Experts of a small language model: a sigmoid router, a variant of Adam for the experts.
Below are experts of layer 7 (counted from 0) of a mixture-of-experts language model. Rows are named router (the router's row for the expert), gate (a neuron's input weights, with its number), up (a neuron's input weights, with its number) and show model dimensions 0-159. Each number is 500 + 40 x the weight over its row's rms, rounded and kept within 0 to 999. Numbers have three digits each.
Before each expert's rows: a language model's description of what the expert responds to. This comes from a sample of Wikipedia text that the model never trained on.

# expert 19
Description: Table cell pipes. Pipe separators between cells in wiki tables of dates, names and places, sometimes semicolons or plain words in prose.
router:512478442476473448582515505527427525564485583466528483512516462539594496553558514495548425504530517509520491503477476530509497489507579552558486499530513467470460522488483553455506521497461582488447479513508514621480476496494486548452492519422505460491440539465436497501503501541503539520506451462522549520608446490454542483475487448482542353472467539541395462472497447523447532548542536516512482540497432479507449474485508446464494492488515439527539460494460479472493532516520521
gate7:571546492597516508537507423478466526471454483491522493446446450487573530430485419500493519511546517463555497532485469488569504504569527528537453513511512428418458477551494520486519414495461522561478465552505520530481496523522423569525456566405565472490458517570497537465466426506463465497524429553532486505526490519544520545486458504547493518501494475497534465454550490525440506515412503488508483482425512430569501474481553438471493465501467570503448481550520526504523563488476543
up7:501514507520538515471472486416500570528479458461498488475464514443489473530483511498482458515515503469495518506517457499491486537497529489496500536487426554486462513479429483487417489494518482508453582473423550529512441525457443593497506517475567533536511500477503568455511508439593431426521410497499529508548557634528559589470461539563509453526515460469578548430518499498522595480471479419477438539476540479478505556506485510491467485457527517533516468518520516458493439463456505
gate8:466527536526633482520570445408519521418503465494470497495479486421475586528491535533494558528494490532462532503539442495491578480504511451499478464509496511498536498501543449387530461503463461458462470483456533489511450476478463470434493456520507536542582511498562518507509481448459450515544499536493441557516482563427456487482444464473540477515402538517529488556601492478501489471465438512504508516459466567543463493471454437503533525463455517508482447482533479491488518584532493
up8:482468394496540502488445504449479532439549426434396537470481541475490488591518493441538501489508424494543505521533464496492536485508512502447486457541495506504494440470524471565468480522470485446475554498465610538509550531504418549487459520474552588531567527548505498462515499460433537543438462503500528491554551498471494479474514517494575491456518488497479496478500502496484447564524454429478513524545533435575432507476502440466471476417476526518529448513463442492511483576446478
gate9:551487455477507513519499496434519479464544472579431599524528548497526473543496514519568508471510507506455507471561540523481510526495516526508503541534483518441542478465506513525510551516464459515494534527485488483494502444535475498432558498502531523565521509538425441503513525464442546406467552570455534447469542509489375500429486519478477521531514523512526443471503447464531511478510530467497477527528549530500498561529487611596462572461518495514536552526469469533429499544528360
up9:466514485392506504507590549481460493464492493495461500473576435541493468518553400563483467471525548388534551559510494467434489503468503506511522476484513494454475494494512507506604545462500490559536440494501485491530490500557575484496497452488549555509521537464554433497550488492464471497455480485433456506460485456579541513540545456522485492466455511489478451470527512465507518476501451492511532358554500525502586550536498457500478548572456508466507491488544534493535548485422469

# expert 11
Description: Sports score numbers. Digits and minute marks in football results and table cells, like the 3 in 1–3, 83', and | separators in tennis or stats tables.
router:455564475474459550545496516497570463445540405493460487507482511515489504522507455545525523466525524532495493399464547533520548483491517425511474466449489512435530537508467494560530460471476491582520479504456524454531507559547502526427428492548551529555553459447539498515512438503555502486549542444443519479518547500494549523415421558484428560522497561414513497494487547550461470496525448477464486560468447448509489523548471482498505451452480541592513493580551506472509540526501453
gate0:523520472460437451473513434559507417522473508432470508445470559554532504505499367513435437466488493416558446485510580527448503517553637529473438470548565538492475488507441487503510544538496528470519534474510517519528400544453490554460538491495505469488533492475505529525525493445535536487474428460510542491474547488511536506488510507541526590570458500497485540481546489438473514470503499494473435542507489471583544472507510534543424503488521527567507494523488527472516543552488494
up0:497521468484546435436571527481490580513516502535450500491477454458464505501473507518517527544384538534464499492571450523545537512452509480548511528503526512499466488452502482446492426447505518513534523516545518507484541420474507484570544534479480466525551506562447549484492528566505511512519515518408424537463423549484411465519511444533419460434553537461527486556501511507517507476483471485510477465559530440471558469505577507517474518484458464546474472419499476589437483475580554
gate1:502580493525520512492483560574520472481565538463523495524466473497469493526553515511545460457555522481564464448441524482538505487519499480434400461444489517473539509527476467512516437488475485543462475515469468476563440565505496437515460450521486521577468532492406492518514493423542585459526504482472480455552508488513581449461474562482538546450486516459458513541449541465456402574535433462442582513467487443506554556521467519494470460454525455549448501525525504479506477566500472
up1:468435528464475515478548466468490515537422497519501459512504531514546467493515469487464528542414477486461523568558470512460469499501501517565574554603485456487420477444504495541514542503515503463505482429527547582443506438478560577531513533433480525496482473492518531466467524539398449526528462505528526516425500512487478502595542480506507463464512484491509532443520489543572607430450546532558444466537575507535494492433527528519473502517512535400531507502492463537485529463495519
gate2:522586460411433436507467512501495475472558526605508505495460563479484530503447510467462496472553544495524403525549516555492543457565422558504524544448449498534492478577504525506489518484549505568515445486462480479578504525538477507462453467503539487525583455535533449538506543444480481478543489526443442502545483512512503443504477572521536476524462532524549509498465509523458474452524521478444557476514476500486628490554403529511535527474477541555476540518522539517477437521506485
up2:400568492526532507513435523534540492552533550520530544481448447482587465522550452469518508478523527493510473491472547505486516496571469481568516473472517505436546452500528422558547539528417530538474508502454492498500437515535464515515455524586501504523489563477508561525445531492496551402534533447510445553501541492520463442452534539473498459488443430460436449574463529468467368553521534580469453454483452475514519500523501531487462512461504511511506491508520532540537488542530537

# expert 38
Description: For and word-start fragments. For or for as a word start, as in forgets and Fortunato, plus opening pieces of long words like infec, interpre, conver.
router:522461467450498509459591428500556496483532523509546513518465553426490504472459499480478437497563430482494445554542476542463531543572463499567498425516488541535562463506450527511485537478502548536464498561500504395526505465495526487496517470453523483502519464500450544560536453507518473502492575515522520550468535490564518454478501469508442531574499530502561426453508519546462540523523541559519481540487576393484480517496529516487616532444482504451511518467492525505582437470450441
gate0:505440490486484460472528489498475451527490439452515522413527495485492513455497392491480524475522544506549451484511478571501563551504501485584521548502483528560537449479496563444414514483523527441522563478454503479517499401471484556535515458502510531509481518449466508538599520523478445573525547541570470503513456458532468508479454527494551492577404504498522523470499547446452588485506491552564515530508540401570501517476559462490490495422463483478508496461456553515490470508499457
up0:534447522464558442478531461546496489483520459457486549474559496419505494408475491523515464528474514496552474484629533529477492569515572505528526497459477579515510456497483575451498583447429540501478532530471526497520479474443520620410544484490523513471502477422453472494582496441479469430565477512540469513489422500501484500547508508522481464537449510514494481539451516435459557522546589517453499538505574452550479479455515529462511495489473483504446462477507538498497512507539475
gate1:509492570503413468582425447512425523531507464498456478557510474455548474586491437462526506562499422538537498528431484416536521509535601495481461474523483519478466466474532546496509460505465504496468539471473566507518494477435476431515558441522484532459556612499507541480408553496531541492538510466482524512524480559513490504465495442527530483496471468528511421487539483504435413562512429512550538528455551459530522476541539516515527540489498522517491495497474500540593540490508498
up1:479548507559493466437480480460449522524510511501529472474508491570534475513536469513409575483514557470533473510501557473484553488489510514517536488492527452460475586483519496511535448515451534568486491437485514567483475469485480499514444470530572559503491499492532444469459539542572440554502485421493471438499506466419509568483478502517518457475525504532510456559456455483409332538577466478527516486595476500499508471546492446467519545535517482516504433568501469503497525559450481
gate2:485474511490611463476509465531527464540451496463581500449504446504504557517513489521484547524518535564545448458546558488457471517476478533453513457509557465511486527538499546521459545467553552552497495554451511509544538463491510568541504383503463463488455507429451492552535484421536536493497491527527484534462516527525491470469541513535528474460503507538477435482434415496502582459526501458490438506591457554536385472438448543445502497454437466450451469451474478483490523506533515
up2:503491550607499474474453482518468611521593532511466460482534505509502472499511471528482523556488463430441501464562453472564467501460496575535562496523387481506402463527516427477502501516436499542512457534392522552485525519524463563526538509500483507473572466500438492538448497515542518452481477476410553464526499455566542516491471501418525576464483519422532509525503486498504501509453465517558587494495471533491551455529488511519516499517486546502552521483525509474482508451536471

# expert 17
Description: Subject pronouns. Subject pronouns and relatives opening a clause before a verb, such as he, It, they, who, which, mostly after a period or comma.
router:535567597459434535445501479577576463494511514511496466438561527491411564510510422498518485558519438512490491511507563467529500510480489520476581540535518490518545455440471504444477546476476526553509458513515509463481547548529532501458471427414475473511483496477528499461456534554563496480487440520553490456509546496536463515519477538477512471512501543511495506556496488501529488462499385477547516479447491529536578560501536549462448437527493552512519474414475515579575411504465502
gate1:557543469467503515482486557554490467496579533520526466483511522493523485476447505568501442497548461461478532485483456486426458531475504485524438507539485511441476533453577526556524543470420438476551530517506406481481449541461498483562461496486498482500484514432466497506583530539534531459423510539522434459523485421519504579570426496511511550485566487426504590521493456542506511444517474541490473529499481527461460517484466518416496526484578555408488506506462554469460490461569530
up1:497588539445474532491491512503535483463518490545499429444601562548474518441528443513514473502498480489479483528510502500502536592508478468506563509546558548450544517503495453486538482420545512571452550489449498477510482541635530493493443568548544445448530519518483527445488490531540559468462478511566427470458519503456452511515468513520453530505478513518541487504496496560457522490527552536490461518457503551514511427526438538499460469531506438548505473495497456519554452409423425
gate2:532477523505537480440570508481502568462551493477476518519434439479529494506493513547494491545503412430516462415494527487519490508507461536558426522519446434473509555439533455495546546520552502499549530498494472523519464552457509436514513463509507543556544505498441436555425517480517525432418546558471484552522491517590471546517509529467476537432490512488568546556511470471557504426524524471515466453474585501443492524529454498405462506516492425510596541479517479537496501528483450
up2:491498435383458500563511485431493499526505539514512568557470503511507531473564492444536505431526479576472479562515520516475470532585551503469449464541498484536453462433540532502545453511501551482467468531493551518503487427461459510456503534501535444507494520504555516449496526493437460576549420470532453437533530490458438480533441542490493471518480539507460474529514476401553485515604468466481601569519524522482506473525510493526537528520489469529468502509546478478589490577451495
gate3:540542511484527522474532445520519448480510529582483461445476501516420504498538508539536486516535518463434509414501475416512578544524520428458464484532525485498519523442504482474470631476503403494507485491450469474505511477497487535521463447500419501481467489525455537531548507513516542455476535563438397488495511502500542586516460482507489470537542462578561561509476442504471456466499468509526506510423517568502510619471458488443520496465473529496533526451462529533535471519456430
up3:562498449459516465505451473379519492513489443537464500471549497526479458566422527450413576457481542559487461650546510540441502458501466512449522459483456520548551491460530513483484492492534497554500493527402482476479577437471532462507537530532523494472571506497535440509559485494487465482592570520528505533472487560438487490568486544463504527510460481480489508500534515510472455549440502524477477499572428499506515525492504423488490552503553490499489446501540562496495493463515529

# expert 22
Description: Commas. Commas, and sometimes semicolons, dashes or closing parentheses plus comma, after a word that ends a clause or list item.
router:493409437520486520532471548504394530493418524477441584568464464494483437598539538496534496511459528461555516558491495521509460470553501466516474540497492504500492554502515497509500529526520514448482509483509479623499469504500528498470553506535540493425497552469415500480488489508441492536521519514560559464497506503559487511470529459544501431424460515489470444449488511502444516434574572466532450492521491471536429397459533479445518556520498493440488469567477561512489536486453521
gate0:443495491580523479527591460497484515529535500492444536476499419489568606554528528455515450505471588502462485498554494502521530530577551448517450476523492475559587540503500523503485522517504465491479524460479535507509445560508479472479611558462500501426477512517506540459489474554500489540525428558507481570522573466548411423475506406490444479510524467471553461535554516491455483472514530497528455562527479459484478483480469490425534548527496463489483436483436509483445464489493505
up0:528499525504482484481344545520474466532472503492505491519416628572464417487500452488487429546500465480543471507430455403528533522458496500502458521485516594480479468483455514556449509529562516486480525447512518503462570480449505491491466492522534518540408532492522465481575570453510422529457491453506500465555469461511578569505511541501573498575517450521463536497504483479540546450517521492511492467517475491567461496481510561526498491504553474541527490473492537503504472472519556
gate1:569463510455448484427531534486507473547493538457470526512494504464450489449515544558489470504494418525506528368499499473466504539542518434467506445477582500486469567490547506489484532502420452587552539562512428521536496560504430528522503534504469487539457530452488558486419573441563479502468513469493508469490505523499542543506547487513496507508557511517543542539521492489506485444547413425504436489426578521471541489534483453518487449550526488466557462528461500423480485538451506
up1:604503505500490476552490455505444480496557471472475457534544420512455539446546525606552437484501408483526515440510462533513466456560556402416528488505501490521544519509538507503478461545484479572509529529522474489444431517519500496508448540494488481526417536466483458557420512422476559486477469534565546516527539477449512538570515530592499509519477505530516530493575486442457490399483511479501433523492551513498446485516511561522438502547471505533527450482498510478485475527504495
gate2:479476471486385528445496489494482502525447471561505437484525425515517539537486489487469491499516454573541537459524491490468486571536533569460552545531543457442487505450415502452528563515464547586494490568446476486504520469507496447523507491485475561501490539521512504478487440485555528396504517531440488498519545551477507528473510520467503489515531600534526530570540434485532435517550474577449474494485442474411578537519532500549506483539451519489393505473569496514497487497500544
up2:480449553470456513486510463486464588492496504538512543498577525491516589557508488563488404548505477551553511449455512524464461509508565539517579499486493478491460547467497511482472601498508450461524569597554488489432531529488469490502575564506485541495414526522466463409528426473501508488454511470562445450535536526524446571490468505532516445457520513554470478502484496435536447479530471462457487495516586498422464468508461535476519493475481508517477538465518471458458446483480438

# expert 33
Description: Scientific word pieces. Inner pieces of technical and scientific words in taxonomy, chemistry and maths, such as Syngnathiformes, Ranellidae, isomorphism, tetramethyl, plus "These".
router:559471471499477519527463474506503515482539564532452531529463508489547541521468484454479460594515525404554527520540489511541538528522419515481497475495505466447469500518516520441554494433453519445479538412495550530473518466478489465483552430466501533448483486534530488503437538500494500483516454572413513490571545447475573479486517510524442573527432510547543522596531432496432522513474519529424554530523476528454444530520480511516542418507448492601546477558506519534453468475456501
gate0:474570568515520404516496557485523474491491438519488441484557465516545529442539449533463478527444543577484520495442460487511516440531471488469495507478543471579514496522415511536516405491523462556537419527478539497560500556481534537452486563507506502467453478500511524534581525465452519516500502529504527565419502503375520555588525552568476476494546534464490598467463512483449556471550473516486537491536536490483489431538467486481471473525506498499503511498581521493523507509436464
up0:505451440431471484433518483495515479486560486553479482499509498506507441448490561428510462467518506435533558488475572437521443499565484416470500490518491511488468505490587492539535505450552485467487505455543515492506442506490587517427447522495563524511551478529429548455500549516509480422485531563503485564497511607506435453531467453477535489457512498490481503563483500531534409467557446488494556452536465530531535538507459469524439611487497544488438520557507546509458485548485473
gate1:515471577552516519522523558514489539562530469464484525520507459542503475485491543484526472509526451471496466438426491553443532446461487520550507460537542558414485460482467457487492446521478548481516509501585598540493383504524526495432489520490484495494478441478431503486534428474555552469498522530502519567522524527544454555496512444522463462479464568490468485508522467599519464465448499459478473534521593438563488488536568540444581557493530513553443500480474496449466546498454499
up1:508482495533494545484533569451512534566527465442508516541485505533436508395512533431474485483518433477482489401405469490454494415497493556523508534535540557481505529429442483536481460523535551529484506464555534519485490482530487433512507519469489521538445440578541504511562513541558496540554522489494499553473503504516500526505545489516475392476495496480441495499542498646504438469490480531522529493539501450534506469497532449463490526512472542460462537453484535423542589493435528
gate2:443455485508487525596432513540479491484456500431497440567484493500461539443545492461475485508493475520505577495488542503480594492495491503547494557490464477534518531448516487523532603558464507466518530514535481466536538507450496554459482484542594507562463478481571511514538497510538468559455508485485450453505465540484431566512506576530558460521520447484505500514494528479511515514466411417567522507486483499492605394562524481462484534568493501457495507438508492536531552530452423
up2:471494569537400494405534444499467422480447469561486473555457505466484480474524473495488475523467496489539554555461439549536458476493468530513532469502472477508552498523463474528539504534503453508493492494446480513500574508569438507495441532559486493511531517478478592495485468486449540506513483449425480562521554488470533552462482457517582569520521574575559545545446465484471481488515411517538524475481482517500522590459489573548421484506456452498532474501489430482567532493542558

# expert 3
Description: Table pipes, mixed pieces. Pipe separators in wiki tables, especially in result and award rows, plus "War" in "World War I" and scattered word pieces like unn, ag.
router:489495501446546505541452550576493528523484571524456503495447474501515449463452451500465438502497526483555481533491477487481498489434521545518522561437525486557473553449495558503511535518577496507467511483397516512495482498547436575501502428494517479523467478554523522438484566557493564464565501552542401575505543431443471510533465524477420464408500478535403521512487512531482496505544510395480516515544401502530451514524438548522526499484532448526492504513528518489454520476524519
gate7:509509475502541568471525523426434567479508513480468530505527520493491505474431495496463532577490560515495468576462477487531510493446496489529540458515463413494477490493452448469546547513546440484509455553457498499571477426475473591516452439545490505519543547528504533495408558499521525406545507535451517485467582466523458522539501509531483499455447464534468391485507507477510490630518494456487561494507499473527476486519462443504503484478517550485513522463548521431493406466584485
up7:452450524503442508467523583525409425497430508448491490468540489552570545485551424484468499500509514566572543499487433468531499505437571552522555500434435511483549444451530537502524466481511546490473499515430559528565473517546535531535439520524508514470465449546527464512545578455449517457517513491449463496508508459550501495501500446521499449483530525497445466494558530502507472536467451503533549495482483425547532537655498462536450508529503545477495496519451552501482495504441499
gate8:388562480497496496490451496571590575518475511473435561511552538489432467483509579506559482508529459570430531487468560512494432514437478503502456527527539569488560453522508502481499491480539492500510526532504499487525543410521561486463548478492460428419461473478547453441469500528460531511496543431478515466442484466509493497469521526443536531515563453531526569495485514414581527476523523501456503428564468523498494515479490468537482546436486451504504524523535518514471477492391483
up8:490533512468462552536523443525549527506556506493556484515499485464551484517462479580457478510485486508485551491486501497571545586424525565499474527465476522490568490533499426409458482551494509453530535485499470525474502474541476472519470503466490506457554427539609402448482492574521560444503690472482478534522480493559513479438515492459525482529478507523527449483411531530535539534518421523503502487494503515554486497543541471510495526474488472546451479515516437470524479497532498
gate9:518559552516550502528520467528491561517519557527479528448484482440530498471450489472479502488485550515564529511453510495547526463422580511537503489416487526518442569495478561480478467460591494509512493468412577492521491464445457546526520445479512487414468517500483457482568516498630549466556471560518458502492543517402556580505481527502488454522493471545462519435483527544508532577513464459487488539515445451512525491479536464566534498531508546522500415510530574482485515492535462
up9:480434470512489477500537567495491496487469443521425497549472519528495431553562536557476510510487452517502471527509528534499554512532444551425496570528513482529570452499533493462504484546447589500518519471549436538520457499601527450465460531526443525556483457506523567495467448523363455511465478370482531471496453433531473475471519444498479508499497550435535464503493468446540526482508503531509451433480510527464432550507494548457433440494474464482507563465525496494515540506503526

# expert 45
Description: Commas and semicolons in prose. Commas and semicolons ending a clause or list item in prose and lists, followed by and, which, including, as in spaces, including.
router:478441443494452454565513543515400509457464514438435555536406531514505447561534574447529452469542523508491558555463467515537484469510522522548496501537516426542459559505510460554490466539495603501520504519482573569503473477526534526494655504488503533475521520489502555435517452493461469542497495484516533441531521541497508538530506465489506432434524531500515395459456464454464502486496549520518453454492509521484506461486521484565491487570494484434486482496444486483502469437476496
gate0:394487441505449528600442557511502465539546547507496615572462525465531494443496506508500491511475526456498579500401532518558448519475452509542512556472497451500494502498484441457496512506487492474466442511458526450519513516531511472455514561536414560528518533560485487439515486575521517520478537495544508497519410448531537595494555548447478477477530530495454468498470502493429487528454490530512545485516492477511479479452460513509508510536429482429610550468534529518475519470557495
up0:483465502519479491512515472492518501545531455487535536477496517539498582512443465550503525440520492526537502418503559457498490588478490536458521543535522398504557483487511486446477500445462463503494453530471451453474489557532462552456515517503554527555499436496576471528536530537496595550502439485539473591607522553529504501438505496521495534481547561443534445529491550501541450495475506521469482450476439475493535533545531516509427430506519480536464511513478376466466524521599469
gate1:499493489529415514487488513523466391524505525471480518492539583547397519547538620438485480488570579495477491483534485430441494497526484444448470457470566531516416473472521520471499506480592535495530540547560526467536474464425474534456522438524498499504410541500556499495513485473496484540459465488513511490519521519523582432502506548503510504507550535533520480532508551461545545518452492471517478507564517440486463549420475516493478445485545480485496426460526512522494404461540525
up1:469536486509520436444491595537502533531525443431503477520554603512517497516464499511517476437499503503467466516479481478474555443420481494542484458526466449533493511538499489507455437531586546471566423533542532479453507424468546574451436520524450466519517512530505557511524503480510528508497432550461586479522475541501530445553494468616474516449457427546559495458458542493515510518531480522509542496464509481470489543479566505540392429489518476475470484540522549475488496512550556
gate2:533495594454518465457542497448487502451458466521456589482557508489423503526504551528409536541462525571562538529505554489523478495528463486476444538471528470521508539439526442414494531590518513496548603529596484492524436467471499524501535547542567501462503454485524441487515489495455553536473516496609489477507461545515466478455547530558439532493525444484511478478525485507483575491529502586535474510566519532510545478421492533490493529491422444528513502521483478536547516492490507
up2:437477435541544527533501488494490507541478489511593502449473488489577538517473495504512535489533502428538524452537462503521504535488536517475537439562570443465499495454397473512540518513430485568485446491472419477499540622513511523489544502522521461549502581517536534483510444454485432549456472533471490565507538442430486488488510490506459547502423526509509486503491529486590465519459514439455431531542430474500489468523542481432515463564459563508514406490491465470557523538490504

# expert 25
Description: Numeric table pipes. Pipe separators in statistics-heavy tables like sports records and election results, plus semicolons in number lists and verbs like takes, sees.
router:491449474466511442575502520504395566593498588512532523533419459525535475594550488512570424460526525487525490508453478500482569475505548531562515529538481509500473527504518525497463509563505552491469498505475515601492471532462532521498496499444462494466466521466455513452509503565495455510545459460496545501539439441461522488483442429466501365506507505571470468479498501507460562500535515534506451501528431545443453440500463455475422448530519470483500512479486534481497547484541547
gate0:531502529532529472519507448509443530540521554479485510560479499478499527482497448501484543443516485484479486511476484507463483442549571469450448607473638516479541503474512510515474437493551458486457510519497459502444555467505548496498565485519483581423470522541479418522518449504511470487610544473491492474535540504531490455505473523564427498492482469526510544551474534436459524553521465503448473551451547527465572495456578566452496515476498490472487507478429528509531475374469445
up0:475489510515548524542468452514458519442455475506508496478476512447456522474483381434463525572515512532468497480518459483462530474550593555443468481555499494453492497518449433448536505483504510566428500502451530477587553518497433455613528539550496523536475451517525531525465488412478564541479517462516526474466536536446450516471493443476542487484474526533535469492453502526560478557510392511470515406501458519506479483513504546517542544469516537514456505480557491592514548444530484
gate1:526529414420549457463520509495490505479504476498511552456547483479531551430503516471441514491470567536549487548513512525451508461471540489496502578430423485508516462533511473368514424480435520493575547543506557464552529509481444572494451475596476502554512475466508506553528528519487562500524415486478511526536484503450456481395502504491527494443475567572529470481498521506479545489479495578507518554458458427497479536476502511513476458468528484535487422540488418539516468494483487
up1:514484554527434534492496524410474491507487508521562499539527442564553510569546405484492488496537487517484498490439463457523487529528445515537475511477533520479449463538463529583518510505568537480475455461491534509382492479469484522482563450508479505425538506544510497362532426496526505551464527458544487510420487517443494573566558506421479519517599469476496506566515513505507482477468492515495533524508529523560537480491507496508523552540476563470452516439505555448463483423516539
gate2:514504531535502481558519479505509425476498520452508483497494450446537519414470509461515479487503483536433546471522548492462494497502498454439446457502485512497576461513515534530518509523478512561435528600466549501438486528581578486513468515493480453520495425567552465593496489552493537510445583473439444561471468443468562460493549476465452521495507543538504546554585541429485535468430500526499571489525509531515574521494531507452586541490459499461447451538506465519490503470470572
up2:478611440591538508481456532429488508493449476463573524511522548480503467448522479515473503566518454484530483538513485441498508544505493435510493428495406504505463474588485407474533482492434509496476503516486408493551525535513467479450424490499509511557485548504475509541467569491533532485520490552507599517531465547534462502509447495540526516460506515445502503526525451531459491522452467511449452487445474429526462456453605513456574461537479565522547435497556497504486501441519527

# expert 53
Description: Commas after names. Commas, semicolons and colons right after a word, mostly in lists and appositions like Gap, Hautes-Alpes or romanized Japanese glosses.
router:515419470503433496572466609547426565544500542477453533588455466521525430526517553473523463496431468560500481557477484483558512532510478495564551489529502482497484502536510474551484559493496530507467495517497477578445510533547547515495505497492537555463480544497443545451534451583451506498546487417492476453530485519568487526439450512478486429460472510491471437514441476435516440503510535563483442532473517458470477474492589469493467551533489434428492458571490533464502483524472499
gate0:499526463505496601481464479461489492501450479521551479517591432478516510508503433526478483522530503508492553515513467431523526460521467539479479495605537467435528462465494509556595466454418518516489490615533450483581484490473533493530473474505449501567470510497512488462505459453523549502496497563457558523490591495514534497547502539527587518538501506451542539547489539490459458557517467459455575532531517542450527538554516460534517449565481485474419468492533434415491484487523450
up0:502487565534527461505512532499511489481505468477492520422574533524469499504494488497489541469459525450557501468449515456563452523427442474447474433468556482510563561547558490436378459420513514539467511448556524523494464457526518512508485561511452545502434516555501471559520439589506517546531486484508500439439414515543593524532452492468467527507558417503433521587472481492514499494528472551501435444489499501528471522592535510479493465497500456477519495553476467508497539487457529
gate1:540519489525540492509504549557487525500415508536540510495477438512537528468534465643491505481476567450461480547474501486551450458503552540491529498483486452480539565546458526523560524539434539558477462545556523513519549530535557484450524456514452494546502538514464526492532516533473488444473484475532507502487513452497473434400513509534514475476388515485540466455426471531435466536531477461436519488491494474485469526533546473517560487639538509481416466532502582462537525499512525
up1:503493525537578578461494443443512521514472558521482470525488541508513495589513544430404500577472517504533513492571473500462522479440400480510478539469462471495507500418537478446485470539503469453455463507471478524488457392401551507536505481500517467550507479490488542547463492466518526574487581524515506508416478521576483510520473514530603530449484468481568520528538539463579520557520490440469476530518511435477539457437465428477539462504538501515477521510488483506481442490504517
gate2:599514525496501539533527522517512468501497451509469493497526488485546513475463397565518498524493413525429443478434525474483554469508456482478493536494537484520544595503516498513452518472504504556525517526468492487481526451555561385500516470487472482510463473502541502501611506424513497527471502420458501528451500465483627536482553531467507478509526565537549558458458507463488528457416492521489437481438487529469451514503523520490506560578432435501466501511411543445532486494491501
up2:575492563485590512505526551513528529514524501535523412527540542458495499498517530554440557602416489533438497543531426548513523482524485469532528554496490486448489523502556485523498522474458553522473522492455444480527537458470502443571483477450516444516504551502511471461542499513501457486554498467428490542499557524530509495520400532457601446485511465469486500486434517430486468548486493496495479560450478525436484481530471429446540588576501480453440542491483567536512477482562524

# expert 29
Description: Month names and dates. Month names and year prefixes in dates like 1 September 1996 or in May 2004, plus commas before years in taxon authorities.
router:523440462485493499471541485469477595482490604507487533473484453528527462548557502466433471501506534425501518532542505478513544459495529537517529528538529562470518453533467498529542492449423488444487472420504522529437538557501543449462441571466477566490534436487495509470480521530480504430467487492535474475511526514435477465488560443554479471536465447477532461463432494570518497536488503543486497514520517530559466482497561502620470580471441404465519494506568567526494498449571499
gate2:441479485538526512456488472487486551520521501459564429504486502425438505481457523509493510461522500566532505473445486458529511555436418516511516491502430493510533481506537379529525496448524463580456502499484453506515555455531549423447501467591489578472521450523539467466395520468457438487490487569481453501501501512584484496577470507564488520489521443416541550511485487487571468399547527511476456458493585482443531476464467485541516534521505495497510520502452543535492510499535485
up2:451481512471488487541497467479484462507465445487471508481559537486544507514560476447462482419591510502557498450518496502504484503494506494560565493487529462504502462477512537535464443514517539535465472367507467536503487490474578481555552519476543515494495568489499538490529457530552501550486490408464590458481521406474510535487587412487516540583490487491489456548449443538492578546425571513447548518496453538510503517550504474483498493576500492487483444542486463421472440532467538
gate3:491546490500483506401509494491484519472534575564509559484484491437465507531525540433447562493503557491495561572475445499446483514543556475507500504476489613528436487515543510474484526563473483486404511506461493531533526482508532498491477538522482513428469506487513510569473532473460472502544519561496502461471450635500457460561457460496505452482536513509470428525480499469497435567567564530538473528450619460470469506506484515536543607514513487431524537483482515526493502492453468
up3:472526481487499553559442547527423495522489496513500529491484552476451429564466536486539511533474434577541467448515507531458477504468470485481520456491529503536436545478582594432486524535496461576504521501500522541462528514458476431498588436503565506477460488447494517494490516581531438557514457484521523491503614521508545495545420498473507496419539438526457483527572525409494486491523518518529483443549498462466542510511501471412491419497478560496522492494457501501508468441520430
gate4:513520474508575467453436482516516510615438505488514511496493521498487506438456464603504523547470437532546584474561521475503511559512501497452459504516498512506464565528483555445512506512538496538438501553521470519494541482413488466550511485445602520516510453505527500466528528455521411578520501487565524515526479480567545486496499528486534516450520430474510438502518534491493562475545453502515521472507553473414445445456518488494459416575549485520499467513400461417503526497513465
up4:461479571490496533474456467531505484448567522534493491447469532497507489550489494457511523579431491442458538537497466457488547475494538426532498474459402514554480540505572478551565550575452493508486551512488453484485559544481518497514502513435467531464458482477477431475465482487485536492456564534499489493477506499495514538541519477544474496477476583465465597450458460556440501518511438533548415450488557571476463508501476572501510614473437476504575486544455526532471567539473475

# expert 14
Description: Commas and clause pronouns. Commas, paragraph breaks and subject pronouns starting clauses in narrative prose, such as it, they, that, plus table separators.
router:435372410484500486559482542518334533648480539479473540540435460498548410533554523472499442518543488475528515537481478516509482478524539495517500519531523467458475511521489505496535488518510537514438481488518512673469495465488555503465553514472514478474475508487407527470485492520470460529526496473529520449522488484495492494478517465482514403452490487506476464456496493501464521514554558516492475476508476488521469472485545468516442469536469447453517506509486530487527512467459520
gate0:490476454580523457478497508488487488455544457494468454448524475569572452484537515526505441447566478528555446462509566498504491447486524558516520475481467508502518486537514421449481447501536528461488505467551513505451506539496506535520540488490559500445500598515495452483434474598403472442547427506525539543542551464568514509419529535484523505439511555399441477538518487523507590525522528518515490465547450567488534486527509535484519529475473483447474522499389516462520474466446515
up0:463533484534482610469591433450518477461457503533542481553492478512503522500502537453444540529486507476548485510529493537470495549447506468458511437441443501551482432535541501517513516483523458455486477505439490465480514490485476492491433510465471466545581454525511512510526559566541470573492584489507504377483501514522400567461492517538475529530470500504453532485588479515463449548521547529515461455506503461568521507522477556549562445482558578520446541503523465486469500497599484
gate1:505446479474427460469480581525517501487527523509505460518556444476437490451508494452508497458501592583540441542533583498522445504508516473487503557511500527475526570564506517499516473519492526542514542590476489503613438510526478559459472524492470466506484484440485514476444503461503467431510528500474510478467451469536472546430576467432477449467487543478549460482488544537507489491510535554473538575501548500597559489496486505596493572441553472431557527546530534504551521497531470
up1:447496532518457508546482533532553487469531484476467496432575527545602510477471501452487531492499550553511575488440524476450540570554462465496478529476473553500505512575530473482458481581510543514531518488523457477509462513523494504462515441498501571518462457553538562428453456500497551472543517491433435564472518617529493542486490613477545498419452485452440544467493529484478480487491465484512449449561437514445462456507457453459441500504505483509469528462460458454532510460497436
gate2:598530542470498488536465518552489468486520508530478442503545506476479495510427511432493460552573495540594573387472497540486545538431504473532494503445556425500441503516467493509489489445565507535478542532512425523436494510513482504469565488564503439490417544547475432494556494495479485485478572516512457484456501453566473498532477465451471519533552581509500538539525534437483548534566531508498440483492589522519513461486478560551529450493455467525504548525508521499556485533556465
up2:477493476476459512516522518453510504519498508532550506462510553515449493557567478535572518442510469523552458506554547486481487449456532575476562500496454537473577526505512525518441473506482488425496550470479522454457522444443505525472568442469532562510570527558514557546447463451541552559479529440514497528481459533443496522570534560494523448551544534555443423495584546456535490493486439460510521477465403476485510505563554406446512530475455472534507522449442530466490509469493542